config = dict(
    d_model=192,
    experts_per_token=2,
    d_shared_expert=192,
    n_groups=8,
    groups_per_token=2,
    norm='layernorm',
    rope_fraction=1.0,
    tie_embeddings=True,
    init_std_o=0.00584,
    optimizer='muon_variant',
    batch_tokens=131072,
)
Below are experts of layer 7 (counted from 0) of a mixture-of-experts language model. Rows are named router (the router's row for the expert), up (a neuron's input weights, with its number), down (a neuron's output weights, with its number) and show model dimensions 0-63. Each number is 500 + 40 x the weight over its row's rms, rounded and kept within 0 to 999. Numbers have three digits each.
After each expert's rows: a language model's description of what the expert responds to; "mostly gets" lists some tokens that are sent to it at least half of the time. This comes from a sample of Wikipedia text that the model never trained on.

# expert 31
router:539493519503509445531491463448477494497494420514531499505405506507519557493529481519547553454449598519476448549475502540554459486503540507476475469532523456494545566465486495487492452475495463
up0:464555487521522489500535580458480514492528535525516499498533442518517447509443539467499501508505500468551443515496536571555523458543444475470498497452505574472441398507519530484483518474499549
down0:492566448515562468495504442518519574502513485495503513540471508530547480525463494489512651507473465452463477478518446568520470454448536507482515584513537501472553466499493410497490546521455442
up1:532383499557571516553537405486446539446509556545520509490495569427462512482512495531517542483561483445498428481453502524570460495524493469392494551512530519538550485470490432499517479479530468
down1:464493461504481460465536520497458556508498513521501497509430544540402475536493419506472500514482476515574510546449470500453552452560556431565544511475455493570571479521520448537509512471486475
up2:528472511489480505389503493489519532470484416551459480526493487479509503558528522512594527467497501503541447503428569505529530539511462511491562535603488487509491498540479474518547462573470503
down2:494505514518518557548530505519438488464506522520491567415565579508508448554447534468507514516591495434462442492469545496508511513458433462533571538491529490533532511528506440560419507433577549
up3:530559510494582478465490518511530485432515522532498530511545448486456497473537489454507565510482463495447559561478508562553475438514468497403580543536540455513510436509505498466490472544534533
down3:505484498471465493549484489473573519429552494420526473473496474512470511499529463462461441477476432464538534490502559451488475491562467461475502468510551504551517492424452524456469469513608447
up4:492504539490454444512524471479485461456501524455499477456531555494441523517594484446489585552502456504481462475550518486556478610507510530524543451424484603525439485521560458480506485504499499
down4:496504504487441508444558488463485413513584520557536540501493561575524523529484514520519529491493543523438460509451447515387548543455433499516511496473560478560507429469495529532417475513520549
Description: Rare name fragments. Opening or middle pieces of uncommon proper names, chemical or species names and foreign script, such as Gisel-a, Ri-fasutenizol, la-dan-ifer.
mostly gets: "ucci", "partial", "ň", " Gracie", "ý", " Dom"

# expert 2
router:569507603578468514516517520466464458430502509452515581470551489498511447528491525487472550496515506485497488465526484546499505508438466451496610438592400498448499499445498512473455472516474511
up0:490560498537478470534490512411512547437486498481471502553466541521530539500550599482502554480519596447418568523595533508486448463490515508497525514522559436488491459455466542492427554538508501
down0:547553454517533483492532511518443526506487496518465452568570444509524459535480516475511517520498550479492517483471430472499517458510615425538470467481486477475443500508467536460463549486439452
up1:542512500493510548478470553513457561526518494526556555483529514516517515494443516492509474524512442503474464406438572509475435503477430518541499536493500473455498478473470465506483440453484528
down1:449479426539549479495520505438508469420504530505507498520478490491552549473539510492553472507456501532561510546538464477531521477468488483538478488449501459520414452595464494543512486493541470
up2:501542508424585579435490464489572469478507440500525475473439537442512522527445514538446448521543563506477497464554486492502492535484500474512508548505499445462517469464465519521445536532450549
down2:494527455565436528566541570453596482510537492524517512513475525512511522483473544597483488494486428483506498571452515456460561453533504522479500505454512583495483506493500514454503534472473491
up3:534438551472566452423534512479500440460480466596518432481511441484519435534522554541519519471498515493477542557460469440480485478566574535512457523473515477464492531530513462549475501533569506
down3:520471442536479499559500510412483495431463438475494480528545424469493514500460428445482445491464488462444567493531467572537496523557499539517521474595463547517560459551456498418523596480491516
up4:513521541489465544503448511469528454432549464503421494484579467536576463470475565496470528474475509547522550497435507464522550493417415475420525449485505479602445533452526519521491508477561506
down4:464547544457512493490593585519499546564504568496468469541488521544438475497557517474521474488552532528462448461520463534517554544545494510472546544456496449474491539444443444483502564515526484
Description: Past-tense action verbs. Main verbs after a subject in biographical narrative, mostly past tense such as won, visited, joined, taught, plus verb endings -ed and -ing.
mostly gets: " won", " took", " joined", " wrote", " moved", " worked"

# expert 3
router:471486503457409517511520552480563481494497489527518487483526500479527534506471461465498553494542507498468464552491549529430538479461528491465439471532526590458514441503484539475447544506521409
up0:480464464519502571567538499494588497500538496476497530475472406556507427480546454586501523541503546447454519556526584450561499540540495540503546487496537449484461497497459425522496491449535527
down0:490480474541540498489521546458505490544500480406494514461534481568439485495534425522509508548520499524520544544449536457490516542563495462506474466546583490523465495446495554552578592468529520
up1:462554465515500525468488529445532468553506518455505493531546533525489511470527490494485462486444500433506519544513535527582544498512486474520519507511517528488460494526493586407422487560552485
down1:513518501581464537484506480466515587512480562447473487505558513530507500497471491482450441496534484513404483487506460505490535498558490468613529477513527544479451507495479467539476514528497450
up2:509480471480525528484556564504527394477404408455477485494497489462513577516479510465483505532606428455459486487582428481456515508500516516522481513533468447484540539507489511524533460505549555
down2:519567494490436487478492502519517461486496451509481498520551446475515508518421496503515486548475492471570520566523584486512537557515519509504485440543526471548489488545520489500469569512469486
up3:480530493469464493498554548423476403419423475509437537451453428482528488472548527535467473507500545540536456537517567491499532490471469608471408529549517445537471460524512499514512565491484508
down3:503489429511543507535463469547568528511528493524493467535480514533461505477481465496435444494467573518432552498445485521495521478541464522538519527428520475490537559457503456520487472479511494
up4:546471517527523430477563531547502519509578519477520470454549585501490483520525557508461465486512460545449460559501500479453515483522520507411521526535516486496572500485436467602440536469506498
down4:483531414542462555436503355482504537494487545446524482493518563454477540502461576495446559474507474544482482512522509540442467506510553449542469518496477461497560504477526511547498506525533468
Description: Word-initial fragments. Opening pieces of words and names, often prefixes, split from the rest; e.g. re, un, con, De, La, San.
mostly gets: " re", " Co", " co", " un", " De", " La"

# expert 28
router:467535555491483531537483485513489470462504495416491487494485554516548563474458510528494499521430501480508462498412490554520467486465573571573540480513516541468527556577471483474580472505464533
up0:511492527516541454474497434482446538522583463484448472506504540445501513388495484473431442514581538507473517462502463523485476524514452514484483493518515513448488540553489435530540506463434490
down0:504467452467497488474487460471507505492491483482543521542484528549545469488518493545438525443505474523528554515446487520468489471444492440519498525538548519499479498505466534571549540437478529
up1:497519484430525518494498430491452523471485559527491513509451487470510561481501519451606477485488475440455523520553412488497517550433470555519513497518510490518491518512530485491568423458513506
down1:496464497528534465508497479493480520514537523448456496541500473487472531512411467439469554514560516549449518432474460516516554438460596518561426432451450516516464494563522585498490475513396487
up2:436480513509542462437475509451520481459428530551550493456436486516504460554542486538558469406537464512488533496420490529519446489490542511549509567643511510541517511568534474462562468519518490
down2:495595515476497500490432504479557470482534497521463487452524517463566479550474470549515502530504486487486501509481450507517513503505481535490524511476587546470471459552478524462483456452450465
up3:415505597583442542479501491459508496522420488422485504489478503457479504522536460605435533549472483493502490466487509483539491494568501534461505507533479444491471521535511552493461468485494529
down3:535481455479459476535504562461487432467507508480493510498510518512509492456540559476497454478508416492476493571543492546494546530461580476420521528493498474519515467439474470498499498495479502
up4:472486436589539547555523456467512496459551509519429517493544486457483469559480515586465507479504595498496547568459464483529505555529592481464513589582549455535474409482449490448504475437505444
down4:524514431450474529492503532527492465459538518510486485519495536494481488518482578534496562481512565495492452483547564442608461489499441475525444510473565503505516488548509481573415483505539492
Description: Table cells and list delimiters. Pipes starting table cells before team or person names, commas and and in lists, and country codes like ESP, USA.
mostly gets: " ESP", " RUS", " BRA", " ARG", " IND", " POL"

# expert 16
router:546454443527542491497526491477525521507489467528514463562488567487514561518443535563484564454481561462519475494484503491456449496465456512428460431526498517498458502453554460592483554486497502
up0:478362525404493496469461537464534540449514533466509509433552480530550529521512484417499509509470553502508459459485527511439465523509501546557548519536495486476498536472509505457586498500483600
down0:522580489527573439506464448566553432491477531509555506571447460476510506522510539467534496491515491526492568479524482523510507506505463501483487490468524528526471497480535507519528482495469497
up1:485476517538484525515487444442468494544477497471512452422522462549500467460489531432435477465502498519481490499555440500431490467486457589429560516517468546530494491477461508539581457481495513
down1:479512475496488499491496533492473474518495539505544501468526495479460504541478545521549455471513439450541513545520478509477551484512465518471476438430467490492506445453545524487576522550509440
up2:537504481483519522582525528486544487523491537541561428570490549487488467513542528528542539534494500517473521551452473575476513468499473459486485530531474500536545491478494567482482506522424474
down2:504487492574514471490483490543492569485454480479424495473498531497504511534538480404483572596477504494480533522508469518403525439480473526449480555484526542526539552538441494545511520473627474
up3:442463508461535504526425561458470500509514543447519480528502474483548447495484498533479479563529473475485455469477537549569493555490511503465517414488436471539426515468501524489501436471435487
down3:497465491489522465467444497534510520482509497474511518469496489507517476489453442519526426505508498525505428499528494509485471538479515462514480502517512529420516593381534527517512582509404511
up4:534463500458497502518578532511496511531493599464481458574512551427486526445511490460485529511486460504492535492571520495486443508455508508540450488563507505450417515525590554491434541474486495
down4:533493557526485533457459566418562444439528512464527443524548462456570521520497506552512384483536490482457464553525508533510526531471459493476538538464529511470553479569442528465497573494484457
Description: Foreign name endings. Middle and final word pieces of non-English surnames and place names, like Már-que-z, -ić, -ski, -abad, -yuki, Berg-gren.
mostly gets: "jan", "ić", "ç", "ku", "abad", "aki"

# expert 30
router:546540518546535488518489504482473513556495518481544483484555487582490480549528489405504441502512561517457500565459499470549465548504455496531503517508511520481574531430552417441424436516443491
up0:469457555517502388456446555498490484520512555571507493529526527525508539478488593509483519561494498474484443533533484537461468471504480470540501504483564591524507472542438433469500575493477561
down0:466446507500522489469482485519505495535487403563471433554472470455455547502531497529490457498512484491552526475546480482540510482449496486518511513496566490457477489559442424559390418531573503
up1:454561533421544501510488527567481572470524506582487533457532516420474547514476492480524470518466527499448570425471442483491510490482482468478481471586498466540511530483541489473496459490536500
down1:481558511520471447485513517510513520591490462509549421500488496533545524487511467524498484588502488473482513556459493500490476512478536466436477536459516456448576535472527544523512465511490450
up2:529522494479467521492517532431519579531526509511522501462511497525508482506440494440517503549582447503432452514486490536486557505413471470573557489556530536486489521551622463542501558447547563
down2:533441518483556495511498497538440523512458573524483531439509428475541595489476490468519510401496508490529561508494498477506518457518499449506522466507475485476507465597522496529503485438494498
up3:498501401531544469443483506513540513527537563545573509504463447452523450561554491458468461491575522455477541473444492547473481539531509507450468540556504514533396540484507425502492501496504549
down3:462482541488516511476491446465478435496535508446531522517442505480555421510511486447562556494551584443490497454475478476509452549510537508438496496509457596514502515529522492437492493585540546
up4:509441470476482484544476525514540534512447463448456451436489552547483400501545548478561502505501502432486553519529508520535466547553515537502412503471487462496506537485489473455538536529514407
down4:366561501482468503471462542427499543423498496512478489529486474540453491560476538502481551479586469469518584444581525514577508512504593455596467446449526493537520518547449556461532455471498540
Description: Closing punctuation. Closing brackets, quotation marks and possessive apostrophes right after a word; e.g. International's, (acoustic), "groove".
mostly gets: "'", ")", "]", "}", "’", "\""

# expert 25
router:497459499434520470438478523484546485496497564505488458516499483476538449488496447515507512491483431531524520442497468527549422530526552535504453534481477458521493475540392496524507565534533527
up0:429533482497553539482480475500529506517558473426510476520464476508474451475511480507580464522529505602516579444490523539506487560536491508462467530533480397532460548460444469470492525477478525
down0:527515494538558428532517530495499547516441525482482536478547414480508524490486426543562546484416543442558428506503468419416552493494514502482442496458517516497540539459475561519468505533465519
up1:516485555451490517527504465495534504522533524503494553511499469513488515495628472518487436489490442488534475533540486489478541535503559483469508484458494475439458512509507480522507480470515586
down1:499479599462464460480493521449436603466538502468500473455511551492428511449434539479468416481493539513563538569494529434535524445564494508476481512497479472553582499560486495535543534519513450
up2:478523495470506493476563521488442474511478510549467526493462475525493565509521494525516453526509513564493449432565426518568540514595491493540423461516516571493436514508542479480490456461473566
down2:498535465530528444599487529487551513521512504447434547453563457511483477529476458507469578513469448493514490485421459508566534486482498472507504505514536501525537577485537472377579529488444525
up3:470494568528568494433533483506534527505533552558449472413499558470423488493529525543466550421530498485511498410509544507434460471474545482533526563619572514484462481543493489483479494509472469
down3:528482464466512494479520640460509449449495552476477529561456521536530502518481481467371579504465542517446461515488513512498553512509560488545509460502481461472517492496541454506470537486472509
up4:548508550461472422535488509581484540527546564510539455470488505532432527499547534535517471547501516452493503480475470589504427433463540404513527526506437451532538532508545410543452547505552571
down4:452553484496461470542542498489516518516535442480443550546532520514514411522414464568517494499475575491542514476531399440508475476543530587498461561507509439539511458433456450445500481451533499
Description: Inner word fragments. Short word pieces inside common words, often plural -s or consonant clusters, like confi-ne-ment, For-ens-ic, unica-mer-al, lb-s.
mostly gets: "pt", "ce", "des", "mp", "pp", "ut"

# expert 14
router:526499457576445537589483486556496417575521494555438495452522510556472479418505518460499500521562496492540490476501433520459402475530528490488564470458454496486427569450452582493466469490442461
up0:489484440460498475514467552500591596531446551527488450439505509446463482508552481441468523518498511429506527515540493473450531531495499525498536432523571460460443481513581524442506552494475498
down0:585464533509430459435532471515510507497499486483396479487519510515528550520463502476471462478495513509523496523494467428530470506460511566452434504477510508531565441463574422463505517551466560
up1:547531536522515481473515451566468582452540465563475482514468408472502503455518557520578479496471510485500539516466506540607486559478403531467465529509485414511489550507477547508471560494549526
down1:570497489524521450493504517602509519527453477472429463591560478452440462496514473587502477487426476481579602516479487411567467506472577484460530517523492482510505505486525512468536513573508499
up2:520556593478459493581455519461492546506516578569516475534426476487504489476485495533526523471556540482563497543493533531463528472484531529448517484476487438557494525501484514529474519470527455
down2:426498502509505534536468533491511477519409454552507414511493458491457541451446566459502497506447527533493499412561510485513523509528432485485520422537473524482506446531508501569495565499528470
up3:499463514559565511498543470518557540550482464473579436481504563436508481454526580461583467508484515549472466467513565507443481464555558510474467505443502521605443436562453504507515473551457467
down3:526490549524417530512468571526446504545579492485467495448601577470441516554456489550511544530531506539493487472530524510432450487520451578452527455495418524550529530477500488446525498526484508
up4:537552507449474514574463499459538521547443556498513502513507519461502479498446512471565487517481488568527521438561447504436481501530538565547471466518450455503475560518543531525445479496500553
down4:494514459458567530533503498517513481440562548497484515456467446579500474434546513505549503513447504516535508546526424529598476439473471507470488515579426471422557432531494500535455487460552503
Description: Years and places. Year numbers, especially after In or in, such as 1966, 1983, 2019, plus country names like United States and India.
mostly gets: " 2010", " 2024", " 2019", " 2012", " 2014", " 2013"